{"n_layer": 10, "d_model": 768, "n_experts": 48, "experts_per_token": 4, "d_expert": 96, "d_shared_expert": 128, "activation": "geglu", "moe_layers": [0, 1, 2, 3, 4, 5, 6, 7, 8, 9], "n_empty_slots": 6, "router_score": "softmax", "normalize_top_k": false, "routed_scale": 3.67, "balance_loss": 0.00306, "balance_bias": false, "router_cosine_scale": 20.0, "shared_expert_gate": true, "init_std_router": 0.0217, "lr_router": 0.000467, "n_head": 6, "n_kv_head": 6, "head_dim": 128, "vocab_size": 51282, "norm": "rmsnorm", "norm_place": "pre", "norm_eps": 1e-05, "positions": "rope", "rope_base": 39100.0, "rope_fraction": 1.0, "qk_norm": false, "attn_scale": 0.0884, "tie_embeddings": false, "parallel_block": false, "init": "normal", "init_std_qkv": 0.0187, "init_std_o": 0.0, "init_std_up": 0.0187, "init_std_down": 0.0, "optimizer": "soap_variant", "lr": 0.00111, "lr_mult_qkv": 0.5, "beta1": 0.95, "beta2": 0.99, "lr_head": 0.00453, "warmup_steps": 200, "schedule": "wsd", "decay_fraction": 0.913, "decay_shape": "sqrt", "final_lr_fraction": 0.0, "batch_tokens": 65536, "seq_len": 1024, "doc_mask": true, "train_tokens": 498100000, "steps": 7601, "dataset": "wikipedia_en"}
Below are experts of layer 5 (counted from 0) of a mixture-of-experts language model. Rows are named router (the router's row for the expert), down (a neuron's output weights, with its number) and show model dimensions 256-383. Each number is 500 + 50 x the weight over its row's rms, rounded and kept within 0 to 999. Numbers have three digits each.
After each expert's rows: a language model's description of what the expert responds to; "comes before" lists some tokens at least twice as common just after its tokens as in all text. This comes from a sample of Wikipedia text that the model never trained on. Tokens count by the router's weight.

# expert 9
router:502520526613513567373449478589461500458549543438412502468496575424555532463475527448522516484540487456452467471569451487486498494513515457558447494571520490555445496508643577472392442496476484608519455476558511518516468545507502522491543475478532513454393536432446628536482517494488436449480458503512523570515446508413495452512521458518518445441547532544593539424511538542536495500553
down0:547493497450444504501516511521526531522447499538467427549489484578474502436458523526419546502465512427549385504563542484450543507519464538561442584433533477547453516434486488506467548524577585485437488447503483567501483502568587441523556461522502480564506510527525473499470462549500564505489539560501479428385520530584453534612447485501475461498490494474506487532411496486559555540522
down1:423489519517559512580538527597485555543422555536477477525498533567436486435498450522490521583547494485587476533555537400437527393543517513469527415538430483494548436508498514502527444439438479517470526498443553473472528486506463517523509437512568500504520462531481521419545502598513466591530446544508476544442522533498412462439447469437469513526501544463593528529540451542520538473495
down2:458570499532538392479423496440543488463488454496466435508505537509530471558590528391548496467554441553451544563566465477579432440545456482477421523418471465436419339497572554502473469521537562580604564590456497456474470459470524465463551491490506488402482497490462531461579594519501508484439506519522581446503389450491473537505504481512503440492519495616498569440547507458499459388412
down3:499536558458429515517534373497542529496497606511415510529509542575506483498466521458484416499477543468567519420537525455450502477458618474518538553488571489539527582524410430567472529476571423476473454564376565513443533559546470541517491557524478515544513541548479595520452523534401515420487556548498506479633463422522451487464495556484506487453459520518550489568486512553535444398501
down4:502549348452480544490480460505401528404494525461518527492477468514524517602507524486456517556397564501544586491545510540447495586426539479525510463474588456481513418546540409532533503518479589426559468565509561506495424563445499444470445524506436519507474552503475481426436431506509602516509406509455459455506570512459461413456533516514443534531491487450507511480511543497518477518470
down5:538463492496351492461441454510480547525516566499505515541483521535446557460567510437502432522436445347563560478511501507513480462477434473516564543513569521542551548502505477392559488444561463511443504447432537501509560514518468552487500517533435471529484450462467462486499592485479547536565492409446475407544665457493456485517426568501486454496458487446402540493562408441518458454523
down6:554534469501493411519502596515623527513492529495530497493434475451538441538486480544519500490524499458500557475555492438471481533528417515517473559499506492524440446427626422544493526541608479604519459529457475523509594474538506530521417510483440472471533572453436470466548579467555450487414516496430518536522463580492596391511501471491530653546460535457554487496492488425501468558593
It responds to: Digits inside years. Middle and final digits of years and coordinates in biographies and lists, especially the 9 of 19xx, as in 1998, 1597.
comes before: "8", "9", "7", "6", "0", "5"

# expert 31
router:537513463469454476436476499501428545546503415467497501515482463529500531517550400553491431541467424460500412547483533461484532512611437510473484463477496530563517498543532467470513466483570525573508524465490467520543499588528521551560477515481513482469503479359499469487576480519517425544471525475490527434560541492537502474552437442514501545515423494540579443511413475507538517443447
down0:469493400483633496470443456504493467409444638474584523535373470522461508598570533467492421479456585531517595459542523542516459436623585520460594497359387510407465479484442505430534543535481492542464470478502488582410479491492465472545426495498534452481567473481427517538590527501438497423451474452493486522559523542395519398516529471474485506544454567530514522542576474529460465502420
down1:544531519461512521444477488480656424537388427471451503497461489427481523487512467565494523553510541562484575511548546529568490516444434485501518478493482549488451535479613497492553438553503487471497519503514448551524575457489438648462432507514496473566512478475467472579525465468513481428604394484414465505555504536528380530457471538469545617658491483505403576509510462536515490546555
down2:418504437459498516482505562444569508481492489520459453627582541474429576527534461548539432536463572448544472501560522477560452484523497554537456474512469518440484438537544512475506546439488521570457473487582454550548541548493492527536554552520563495473480499531401514483493467443527526482595568514534451481427489517463448458471486603502534599457421504441505549532521470479467549517407
down3:437563547453493471528405470442525499441485537549492507576451500484573533503499466500561485489503564513600544542522436573424619503493458471466503537531462500470505534487497454471537503470400447426545483488411585460513473442563520495483546518439508506436499481487454506482496486546495496419479540380590482623561505505524418424539499450383556396558540472527522449515477475453463476488444
down4:447531438534447583524467522474483559471490471455489482505458547551448475488511484509472589511474383422503511420436518528507597535437425530523469515484512536500408476549534523616482529457517454516529659521513530436461461514532448421465498582486455463547527420529468490499498509574559504475463479526411479571475480563424554465642500542532511500449438529436512550449559524394559576526435
down5:549493532542378527498489460527512520524521552382485519563520510318527515448571485538433429479656414472462421435427460473511511525507481560511463536604456486523412587431563550527441490566492392574469562471546597533465472452498488498507467508573512477498401503578474463522507543567429477534514481459547516534482558457548449502512456483537537469541537473490524551412532446453487567481520
down6:570422548489424578465496532535550488546446526471486468503496487467481423481542504430463510458561359513450486495501541440597497483474549481515451521526506524480587522535493551438453488499488477444471472511494542424539442541509587495451570332564581477431427357583576517530504422502452489530471477514549546504404496531444446505598471533443554495502533442462509505490567408387485551511535
It responds to: Locative prepositions. Prepositions like in, on, at, from, during starting a phrase of place or time, often right after a comma or period.
comes before: " the", " ", " a", " his", " this", " its"

# expert 3
router:550579565447492429626490472459518440440613556572590512580495489534439558540489520527509487544385452473504443585592492557579504472510450415471541559501545500508534552509510469448526485467458530443542526562526547424465524495461478516473447474442467464527504540515524527546484478539510525454545452515538528537492487486521501574526458551452535590501455419371493526531549629546454558467531
down0:461564502478479523486463582491499579361552467456513480543457566554486526493522504406501557496423526529476511468546529502442473482501577472506517501575467502492516508477459596495527487560554467483543452532572539484518406534517523502577536512495558524453501485435501531536491517476488526547467523511477476492516502522610566562538455536569451515487558546505397456485562457456482455557545
down1:597516496511527410426505503451487555475437496464542622452511506539501466491433528435589592406494426511431500473445394523563573514395514503491531555485497513605585481495549502439540547507430479472485535562441492535512502522519521459513435510453524502613520546412517550572643514524503497453506450477449512470533438508499409515542511539512510414442501573463468542469437585495434580588515
down2:535491514530498566549459538529457538529537491545549484514413448522597438512452535466427433454524475453533456508439439514486515450545512489478470439493497530467507421462495556528424467515448520466500535547509436435502373459442563457564566445516468535464555419518516498490439491407475512676481519464508485625436530391401525485523540544525548523461486558546600476622555514481554501493497
down3:483422466487573464480408412474552567494500464514474472488533505423442515518542437590518548378500548561487533531429453571516443571479508507490492496507568519523401492465499487569500526537534521558483554416498576492572450534474507474491482525495538501464475564644443524448541642607489454523468443404467502475475557444519443413480549462403452443585388509479421558530588481395403532496525
down4:663439527593496502559479523491466525522471533443485491426471478604571484530514550557607565594513488451531492444452491523444535521488493480546437478597566540533495539391567521516503484568488427496517523517494532522428519509526447496508467483438552533432488514446491545383456426531503512414547632585457529460509467399415406465493445510441519519504597461412524607424487503430510567471476
down5:481472430469515440451595428415558444512465359467467563480536430555516400546487422516493463374534521556500491526400450445446491586507550487450471453427473460451432492525487424569507525538526525464426524510503475522529437511427537453496546475598391510466575495466508470570604441537513522467436585457563569540521467525495532508520574454423540455502570451491530552531513483496521464437547
down6:535459525508492582432534445453513438552517532471548496546525541499478485581495427545511508532494339483493539485521533562501524492535457464508474498590544534559454538533455540490467465637439578566464518574469475433590435548635485384600617498485609490570463454431495481496533532459475471628467481456496533480514558491511471523581520435498467589482506549478439562430576545461518509513443
It responds to: Section heading breaks. Line breaks and the first words of wiki headings such as See, Species, History, plus table separator rows and alphabetical list headers.
comes before: "\n", "==", "-", "|", "===", "The"

# expert 20
router:570551568515458482449457565503505499539502528449468496403550574524515571516451506572550516454573532433445422487557438508402492510468437516513532392406441477488459466479530598562462497483576472450495530407559512554483526572504532454402499537416444486496473462483451463526581502444545496539505586465467411584405431547503506513582509500506500436502475471471533568508547455472465533522470
down0:566518547550450533486456560377450539519507437481582478596481593421522502506483458518496556503407500502525612489445577498535512560585480495383498438523530509439455538572578487530525454524499430483417512469430597479535522538443570435486418472436506505487555445480596481472613494552463489539532475565495476518620518509510499548508509538605474436451422500479544440583441569488447503502428
down1:585467466518529463436505517410508509482531525513525557567461478532455571429475424482511450513453477512415518535537520471498524567517513511538529593504501454453452427512528509484468476520604480488532524521491474546642585511491517551554534495547471429544495471438477479527505447596440497554433564452462459446446479445481524471496488551504464489520463485388527560554524465462542556633410
down2:460553534398489561351565545535500456463496454483395454489506479443430520505488508476441557500605602471455517452499546477461525473473443604654528513453471464502493494520500623398515543519500405444504467409500514474491447492445476490529466524551499507533507492451444529464538470565424472431490534493517559560518474384453398460590472415469501562477411471479627591415445565448554508531417
down3:549627502570546587543554511453539479457494431480462489549503456503497534497487479522573397495502448555528459508493450535544442524524524447425566475513465449447485499515521451534522543434479479556580567595547524394585466451417592587442481519369490526474523507452416537476510532481474472553477524516425578483463461446417470618547458456521458526465434554450478470411488490481440476430447
down4:506491495386464471429526555458477521484433511504465565410490444478560470555562537489509513531514522476525562492451500491573457417500533548551502494556408541528565568449469443447396469476485489563500479489451521595550485539390486512513509527522508554519530448535533452436547534577473452402540460566550400511532532546542458478607477472461385477567553404428443497543553556490620457369544
down5:511542518486479500471517505523532472489497556448495514513484454603453485532488470418521424532522511544610442459554519505494565508404478416511574590519497460571529562478518511581572502401472527553450495453418456555548531539515522559525566560425505523522454556534507590548540434569525511612547484550527527571429550549425550507451533427527395503474455415615523504410554466407598523535510
down6:512523513415358399481505479548482514577471570405535467507449458506504512407555500510504586508399421508502442527548474399466517427489466394439551457605490546544418451478543489576566463441516484542553494608466568489531464543501452569543511494416518517472548407486503456492484508467561607543502576453450543488542509571493435452436522568570486460551424560493415528520442411529446473532469
It responds to: Table cell separators. Pipe separators and digits inside numeric tables such as league standings, election results and climate data, plus +, −, UTC.
comes before: " ", " |", "3", "5", "4", "0"

# expert 18
router:485421421488538558508470518480528465460567417568516515488427510403540575553541614506520557531503442488458531636471493538501488523456523416489432527559502493471454447506536542513475518624601538464438391480568509559461517451416463471570480473655446450466563544501493474549577492482475544548435589482422483456502506545415437467583513512440365474586523414420467534470426579562584516440542
down0:477566403542483488561465499435457550453578450513572535485512533490524535549588549478535518488433548501564592440466518478633441493472522445475517547465560476587532529589562458571500390513497529431409510488444416518533449539524539502549511571595439517458497527487489387411496568527507435487423540549507467512481515447478476541484536473506542521494585537500491535486474478510466487438483
down1:572442467497473513504538524507511567571477557443538511422374475530471552507430505652474468520476542461544464507477406443506513567560478448538501483481482459407416539507587579492429506497530409501441504573600569511547428521453467435532534626512472421440448416550458526598477591471418507514522521526455512514490473470414518388571507495460470432438434490464584493566521507436599508551470
down2:486498450498465449494606515528523458399474479563528556437503449499494507532509477519470473399489519557524513509565447439538616464506509474502554524443427562571499382367442516477508448510539513504472521491536529494446529481542602470469481434576473480490476648456553505618536543503396545445504470492467522547446482526483460477504462508570390505433491520578381397367534554542479527470598
down3:592499587501467537518510484517535455566454441599461505493547455560540527499513472472465429472558501560477437438532474426548533466522543363520576574440461445457513518509424517397455553503417483518483485410477487451568545587529466435531515453439460418463550498427443540546475528487521555486369554460552548559642468478480489448496496540552488646477539335535490538561504541552440504500496
down4:476504512502389527527460419502464463515487515490509639516513536577508563410477487534444514506520569477441491498528430340468488521515565452524516462504532473484559523482456537488463522483505577519477512492504520472445527500493575539453475541460465492473469496525439473518483488500450433561504491453460541566576442570466424480497602441457451485505443529502531569433483493493552492494556
down5:390470555593557500553599478541440412544512547507511536560551493460527482569499488491504508510462510547456416585469503633523443448417519475481535498618491472515565484502562593501452509646420497554492519458473433507512511522496526486495408552454534599479405579569494558554537483403429493454496556458583530511434481515469485431499522442486453553608508557484442486533525480526538491521503
down6:480525486399449388475443481534433540450456456540605419454445501554506554460464507528531480566475542515514493517539452575441536528554505387450528526517442557498570490450492548461512471526579492471460498482494612499524573543495390458474519558521516575481502442475432514494500579514536546505440488465512570490500489523424388468477384468377521474544436512487562564390483448479559474540477
It responds to: Table separators and lists. Pipe separators, divider rows like |---|---|, semicolons and line breaks inside tables and results grids, such as set and lap columns.
comes before: "\n", " ", "-", "|", "The", " Set"

# expert 7
router:497542569514551625469393468543438487465459491449503498520543481495562491465491532529505474494435447508460440442558503509399447474470559497549486483579453519516439553580611492566543443556517384482580505387534480531476452613470582608454457484506516522451518557508582463503553468493515432554488482503611548468509510542496533507524534556484581457480575487547504483480560492546582466536506
down0:409526535497442481639386466497443600485616517606490460516624502532568496469538481528598514458573574516462388419458482509433448542526528516498431528522535378490515593576436564498566469543477433536471466515519477540579613563513478458470513610437476462538542565527543586434473470502471531489422567546556459563547441506514470542430492565494373580484448523570551521439474530448488485562523
down1:479600532530462488481595481511474448377538578516477512390488517544525404550407516477509565443507550570487503516522537554482473440500537534494472483578518477511473464471503583438449495549511492433510478560452632543536523524501539462449532372566465535455452447526453533521524575492474465457433521587538487501537462536445455567424489461509566610491536564586514458533537518514460492536529
down2:554485530485466530501483491502457503458516498444538504413446488492491533443461356569515404443512476496538442487436551406392562480484461504546512437435539463496481472485496434455488554535523444559495523436473466456491513505472508498471549557524497433465532480514528498540396432547317573502577513596565481447511378477412511458549506568523445442475440489493540399542493449577520510628644
down3:597515441497553527530410506468432497573451519533457513452472529492467561448521515527412500499602413534440461468538504453514569495415492552476465463516473539578511539495522531564470481499338529485430513525387546461438559559560466500620487493370494496497490477558493412473486446537556517497468499511544452501462473482509531476520438478510488576510479559474572461467591474500415487455429
down4:466472482471503435514531443511526620586463441522452506554582499533483512551490398441533563470547579576471456468511550435529517492473464527572509476612534443588512442567459460508512541491500519389547554515431492464537402496481502500528489475531472495475542596542585467539504572523427482488434550528499506551458445462442509444441566511394436543539484556470535457474431532582536558579478
down5:515493489491472556522524465620387527465525487490469493552617416575393492492462393437519456533450431469477533514517480495499549437504512515499527478550510481503572470505492504443495454476507479480539486528487532482500551486459612528553482571482519537465527462508474473501511499563415499463510484509477541483520467451385479512438483528580474508624513496558511542395528486497536504471474
down6:451502569602527534454487524605515487553454552487443466545511481434510485467516510492497529542535547519504518456560492450534581487443540458470528497506512547491461507535500507504549520523464459492501466653508571503408399578530423557512513434433632522499497496530483391526372521483534487586478452493433495472454528608464400508506403515503573415516543540523463432498503510442526466542451
It responds to: Digits in years. Single digits inside four-digit years and dates, especially the third digit after 19 or 20, like 2022, 1981, 1929.
comes before: "0", "9", "4", "8", "5", "6"

# expert 19
router:615544493518426536498445471498539576577468473534491506415493518458480448490477541533566569632487518516511550439558517457480533488516528509479523450472586552565476429504560588498493440489549434440549404535489446424481498517509486513478476512437397461475513512556588480495556413546493571528463472465510516556502540497461478544574560389585567533462429470478400503458505490470554390419488
down0:563590531472500494481508534468554585506482358508589478427502427594575416520447423515429498534484506429382413486505512465546486517525490460566501478487512491470489535473442484592520445548524375515536471557417439494485500475447526593559530473561448497556516504477543448536486604533556502542476451533560516549517463486545515506526473383543471449558496434355632579435538515500572502551470
down1:560527516398548445555499430456508454462511517516448425523398528461541485429560468473394481492486546452605425483572509390469456465462451492520523508493486495580444470476532610497544539575543483521605524495460399485551530506515537506492492444463520488528521573508456526474536556509468393438504424509430490525470554408442451556453576479561440515506490504519563478505511467463479514520466
down2:549511527402519488506544510533510436461556534459547554509498445491471497458573495585511582513578442542418366572479413479470539405526499593522470486505464412532487488513544522554542523562555444543538559417552526513567497469493544440572543508516496445435552551515473481483490535406468377462408551494494472513515493442403414474483511559429442534453553549534462576565447453446522511569554
down3:440500541518474510460505569508547511445533489495508452443517458494478464599544483489629465538507563431478583541545363497468484469447503462493492514454533485491496487497434526520497575531429519491417502577465560447479508586513527584449622526542563577636531437532521509492478508496465494454567523566546416534420505582412511469437458555539514567536533509427476528543436493452440486435579
down4:507452555446487500500497557459549426527570434520538465527518421552554501517572522503458506462474510482543495466460464459521437531489541542456435492541594584550436426527599482507522490412462493461474556540494499481538553499513502563427528418596539465563478568582480526463522453503512493587538433522551334487395575434494507503465533547588374545471504500570494554433432474403551581498597
down5:585526516519472594471485517401528535551490542535493479483457570510448496507451483411484514483524575526535543494516546552554568601451475471492430513479505456465543486437489508467352507600472498459458486462536536522491521472473487490483595485466527475613432536525421563524475518517549582338538575430398522492417504607497570516504565447485480551453445522575501563496511544543496606383511
down6:595569396527510551540451371452537539651459552426459529535503533515514544487523429565548612516500563475464563532474463492490557460440439466523451482501437496552416470493560517421440438613512489575456456480490477432615512508592437523550559534430539441501535472536646433479534449507411529478490585497545530517628450527511509504590436531566505456516541477488502431523613564556533462563451
It responds to: Clause-ending punctuation. Commas, periods and closing parentheses that end a clause or introductory phrase, as in census years or "During the war,".
comes before: "\n", " he", " the", " and", " The", " it"

# expert 24
router:499530471598457581503479539511496558522500525519467446381525509508469491515478549551531546602585485409514509534440506599513411496479466550529510555463411553477491498456439601519378512483459471416484461554425481546570546499499354455473523542495508565594563487524431482472553480528505469522520505522610533494448491472461481600559517524479566513332470447499524475479557413577515557541463
down0:476483439498428514510350476524497539502453520449560495591535522514474503498605397572484548368557559524475518487407487547508551473491476457511467552560453568606478565432534523529468520449486545502505519474548514508438524415457560626509489446423587481537520471447598497526474523466501476454503482471464379509476551501539539565485512573498554493549491534503410492466468479478534534541520
down1:514552417499477456426481531481542426500562503490507652473503525454474569525472540506553524553506562568553445444469591496500484545610531462516482519476508455537386485566411453575418473534610488520493515490494566535587553411489501447530466422547409479591558557533546487486468444523488422468475537531495468447572594498474464533546513549575462559462518595582466598527411523425490544513508
down2:509481546584463480533517427500442497366417501484403524502506548525492535483542519546493497484595554488491544497467529462498460527563498499413541540505492489407498556448478406598537581629525487495508534526491560440439560500425517421548537508472391467483499532446501548614380458584548525485511503469496507520532606556525451479579463506563520498407490505568567585576620549532539512471462
down3:523544490522463558409534518563474456497489493486473455438435514398558511446512534559585504513507493397475407560479566479409449438524425553458471398458494552538520506427601565559547503442528453429486427569500534482491495537506436526475455442532446484540506524622393474530509431458494598486462396503552600497444534486525490481508506589512412451449478481503518522540486512479558518506530
down4:507475478454434401505484438493472536453515416507512531531447534552490457430600580569582490514488505492455473491508445576475578557601531614394539485514492523573443446496468488558413508449561435522483494457501419571533451580604525498419451556500624390456464492468531545544522448536454515539524501528507514517490422512456432457525523506518457462500449521463509483562487456527492604430475
down5:572472502511457567609510500546453562480569484453444560532534370501504500462499484481536520559453469549540466528516443493488498484528503457485471617444559461502570536468493541591539483508460499433516473482567505559436396537454457590514482564486454457569500507504456514455474509484511517508487507491547524471523466519467562434530555468570520541478426506501458449491517552559541418502616
down6:497381547435486459503381570489422516481444530439503578469481553486530435434580426465544531418484483540501428431549445490482450500524429578500524456479497514493499490582541492485433569529519451523422422469507460539450486490483422503518466526433530534539497510474467491477440501445386489516453566445556426447556590434493396557421553557499554551544531506578444553509507504596539501507575
It responds to: Table cells, units, chastity. Pipes and numbers in score and statistics tables, unit words like %, lb, cm, minutes, Votes, and the piece ast in chastity.
comes before: " |", " ", ";", " −", " +", "se"

# expert 40
router:467567531562433477507528521537536470514605535533536494548529510384407571495488440557498515513451481480539500570553568424524600407510480543447615436585482466485491491444554494489459484479506595469533465598467499388537478531492533539475477494491457445528488592498497496525532583486426489520528500518513500548470529440552532581588503544483515514586412481510531517524455570557394524474581
down0:508576559490451445502658563474435502488447612590535596609538449506560484454574515544446524420443489520556488483442392490442546517489527512498516541471508479462498451505510497601500422465477466436510510496531477480490596514477437507535396492557457575441537475528541444513498439381508436521439501558535397573462442465506518563618417484562484509590520416579451471480537438483494574491408
down1:461423544493483493482581399475467482457559597606467501512493485483449562430505522504463460516474529507535469487553584457494502430514509527500477468468549431517442436522565536545488532520520501530452499478481556517430493516494418571534664441632553527565434455456502431527505567562512473520547578522475513493447592438561485504512508557514468502508410566451492489552552531605563547453544
down2:512479491593552587514499468440555499434529535498489467520479459563617407488557417507535472496524447499463591535554474450494493486476536431481518447523543585534493449583553435363484428447422449510427598473525467422449560481458540517502507447517438560593505520478479507431489497500465486532501562534513574526484524539474427600553469511479470637491505485459546479491521540446619470530468
down3:568479455596478462472444563515519603470481499464493536498458449494479548566586532490554571587463559525563532474492552455496497443424480530514487417595558503506617518418527445485519504541477583454476461412528486485527527542437484473446492446635486500556457510435516474571476565645533521544493437484520469562422431486487553429467490547479538534455530462594524534498416487475483545529458
down4:531424519504508559522504505564545547498543459530472504467487501536547537554495501506535462488503449474518536515459419533527514548430541455506527506479527495498471414418424544531449582513518527529590505524531479465530437434515620444401532497469495481520428566436503578494442516511446449380587416562470489587542516519572486511480559541497550533459538462482413462554499495402540513530475
down5:518497464504546438530488501543592503406400474524402550438527446472512594409485529498512511467635494475473540580506437463455549497541561504494449463562460473508644451570551534539608525480520469522452432496523492488520499550476512528561502477572491418534478497427497517563528510418425482518488557462537519618521479398521473481426478546422537492501565520557512487544477502597477531495403
down6:538586412495550432551557540506490510480503554575416470450522469468520476530496479451486434469563504515521477503436501562576466565478508499493553390472561495476442447458417486497347358445523426496558543478586566537571456520493489487578534582647502565532500482582448556491525434369480476547416483470525532530509496443477491442548434528562467519423432483572469539526487444514606478487488
It responds to: Section headings and commas. Wiki section heading markers (==, ===), heading words like Early life, History, See also, plus clause-ending commas and paragraph newlines.
comes before: "\n", "==", " ==", "===", " ===", " life"

# expert 27
router:512535567543469502549423537555445569508496455459517515451559418488552416498478647522488490457564503395486572480513509460555515492568511489450489487504520504502610445526507485458535520439505472417504498394505465538503411569486496529525499601514530478434556560460535434469537567598559476535588473500445494403566472600475571479388467500606456559466485448596515571483469577531466515454539
down0:384503471504503389511476486619426471544521409499515470533493550515588541521451522536402528474528526459550579475516526537490465474561524464548475519523533456529482450471483435440506571586525449531534530555584483450514518445496455625526435446550558460480474496510543514488523480511472447527565550536549563537538586482527559493527481495515557474513594486562632577539409564391493515512575
down1:652523501534579540486492604451493574441450464528479475511507517492491476539453577532571534573404494414498427482490450561530572416407526581418407467508549508487516558411503431452527541531473506431443408403488530518548571561470565590500516524474533500509540549546566460465450496395567600527489499371520471612521468455511478498496489520456525450467545554519497521542521469558460528435523
down2:511429431463614515561512520474434470420407508536435554500534432509525455461462456433555597411546540461562473487540537519493505414520481457452508447561539537474513534568579492427510535483518401520592506469397446468531530518528494434426515471490443533523382484489473421471493554476485514489426542477414408463515525452494567512502504510452525468538525425577455474465568533637514453489467
down3:592448516467402459493428451561539483444608529498494450492467473529511479585528481538524537562501435506447426578543464464565490510524536545589535550455493458489471459492511535488516398424544424518528458490513474500479485602560514480516573451479483399583482522433465441481485487406542533477584465500568608455512603401406442510523556505402463526453467561482491383390440544417478466466496
down4:474546510547525465496588463527555514474481387529502506501522423544524504524467507506473543520618442486424410489537537532483494507410457491510527543495490543522475550514529654557496505441527587464517380462452437527526494547476492468477559597544457514504452542471412545482475463519454599517598501486560484478523546581606530457581505550488421518526526522455452552521538491497458488449522
down5:587511517491477490582545425506532369551514564487556502510501504527498616499489446491462474543497542427369448511510481359559436566458450533500516501528398563473507483454609559442454531487463551476564446512509442427480486490489432534560542512533448641527527510552413565451565526619475451398481410539458453495465485446484461468506499446508478455449502524610536438561470420455505519520541
down6:455560546511448534563481457516503543538477493547477475367513443445475491454463468444488424488517526483544539513599422479559467529487427482487378559548524531462576431434595561363457504499552495466504582556577571469501596515499373460494538499495514499573613513378469512463586494549408575435519471478503355475510528554554484416541454533459409557507498469485484535505487510550529469521507
It responds to: Table pipes, According. Pipe separators between cells in filmography and roster tables after a title or name, plus the word According.
comes before: " ", "\n", " —", " \"", " The", " —;"

# expert 28
router:525456420416460538505561519459526487526505472425572487521532486530549533491518515599496546446464495453440434483528554498550516465479480489569463582506456508531511542503443495495447484479507461412483477456526501551497544549446469520490533526475479436549531591524598454540455560606480500545447427461447505435397435400551545407466591597466512484544447463470555602447485589562490518470499
down0:520446506483458429509526485522393504459491425477459538545508566534490499415500534485554581547516537549487527467562445424527607521537548502540474427552489565554513451497510525478510490471517542561605421467405522454510532493582561481566550521554466507561569535507537481548499429481449437539446432488482416513415504539491452593549523506517449488473545453467480541527456534484495433506545
down1:472530423477476615412471518464463502462529534539579426505406397561576585483483572442489523489527517613458473469549453456539486487489573454517483527467454492455521531445544509476452458434480475452481486527545507505571542546434551401474539521526522454520472518512486512644467560444540545545383481488552451504496481525462510562413545320466432619471487479524490471487496465443457457551483
down2:530403413518545509423493514477489447527473489509487468445438576482487482522503448370550517557559607588435579504513577526471481509504571460492503569571459540486487525498518592513553521460400501512468474515522472523523536479475494536456470579532593446565396522541517490490502539497556454380412552377494513388541546513488461445490460463490596487563554577488408495500556424548452489490430
down3:467538491517439483492525589415510486513540383499558547474472515490475502425467586499487490583519491522459451485471443418432567624534477559533529456590584566536519563557501556487453599514487541509452527555526562454464508452397476504472552573413469506524429443472472549417553477489477565500526432590420537542520525545494555549429533451456523522425481557635521590491507596480532564464534
down4:571521469475550465407572525516491505430514449518467543480423453482587550528490546473433441527503437479593548427585411438473494563482398529493443458480445530548582525521479416469521484430452524491555555511481491473341530460411485514485536423439519504521496558527501493447539473499410412507488475506499566487507472529488446507508494566436509493521533451526457482598460566458466471550440
down5:523506614598429509559535382434519429463490523443533472507486465486407440493522532475496480517517480476471484625451512380550423512443504481531489505502471477417520517516480488558534608529511424461508618430435497571584474546464531464515524400450511507602432557454492533464475555483556533533543540466483492483500552433509557597483623493475509507519435532518470540531463472458457430414463
down6:495448514492563551519505516487413464473501503476464611472400536485488362401459459433543475448471407479541484421529442446518542484472452548539489565535542600518495513496522536458517471549526459503574509520557489463350549505508547563553564582506572474400474511480535463460443521420522468415570538534515437547445487459515528519496555519517440557493523490434447501457565537454489511497487
It responds to: Line breaks. Newline tokens ending table rows, list items and headers, plus table divider rows and ==== heading markers.
comes before: "|", "-", "\n", "==", "===", "The"

# expert 44
router:527440503504456518414512564509471464460518524360467508457479542434550419561472429562591434454403442617482534379556473439577468500510430503509578483476567519525550475562447418564409440484508526517508547544555412509491499496513500507556556437500524490485529546469555580513461512523525538491551504434584474533469496393611463496519478506519492468522441499582519478547481506430508390413458
down0:483465587451478478431489534543479457495506533515508425572467502497557403468487553498479477536429514611541535442502481548371533504456446541565553508489598513406439488454489436586487496606499494507484539396593501517504509521528600573498518484515441529432457457473440511469488563464460580569507495448474542447456562488480529453460461492502536457405486480572435569575478490473490483511535
down1:468504548538500464488537562563482510538582513585533479570554463530481397493439483473517429485510510480517445474428504577532483392544551497484517498520509485525509447497556565509530525513551407496437579409497515585475537600622555391517550461597531543517449516448484471512557476510472488492467521436434579486404384543518527452475549421527454495488355535592508513436499554513552459435463
down2:527593439443516553440529400539373502477526494539476457651507509445474542443495526491494396565504525516519567495491473504471503483487449439482508405450507607559482527506443523476581494521388509548572587583445480504514517491421591458529502491438472551479470371435512463436504510579603563460519510471457464538508488494573516601458499488535544522525508585471434423585421558492485467436534
down3:625569527575485483439561458532493515419517562487522492484568524501506494568504493450472473464512445424510403517534521432536570517563587467523552496459450479583467506562454435504485531534574560548509519461480486489509506512456643432460602468588453534501539547604520466479475587508429615509496418559456558513486431594453469548550458571466574518612538542485470473529450365490524512532539
down4:422521410567580511537481443580505569472500491503483573551517527417458469426506425458476401457536469536429497469482469586512445524500491510542451549408524449515609395526520472465492530395484421570535454427578449456465580514436537474559420548544546524541543436528497490493476519492496559510517549483475463435523445428480523533481562593602424533535529456498421508478434465532440441598415
down5:558543469515548489380497528548543587581447504465537542394536455611403407465566469515525450557495513426468420480579515525457525545483461419540388529604453414487530499505498551465490433561466542384503430436456497530527392552435554447505562551544492494593472422478522476447561524502565578548509537448571564528497502478467418445415530580493536507465421589470562474523416493421607411452585
down6:473494458518504554515547516454447522526481518506453544563619591639547595578467595497489552592450510479505497447530506549520521463520562492481516528511479558539495533518503569510554486451580536487408514586527518518508539543555516602418553513506414484597545527502546474507487429453520542570476441514491535435487581579471502456534500382460514525459529456570531461580458480531527430484467
It responds to: Relational prepositions. Prepositions and conjunctions in biographical prose linking to agents or objects, such as by, of, to, after, when, as in appointed by.
comes before: " the", " a", " his", " her", " he", " an"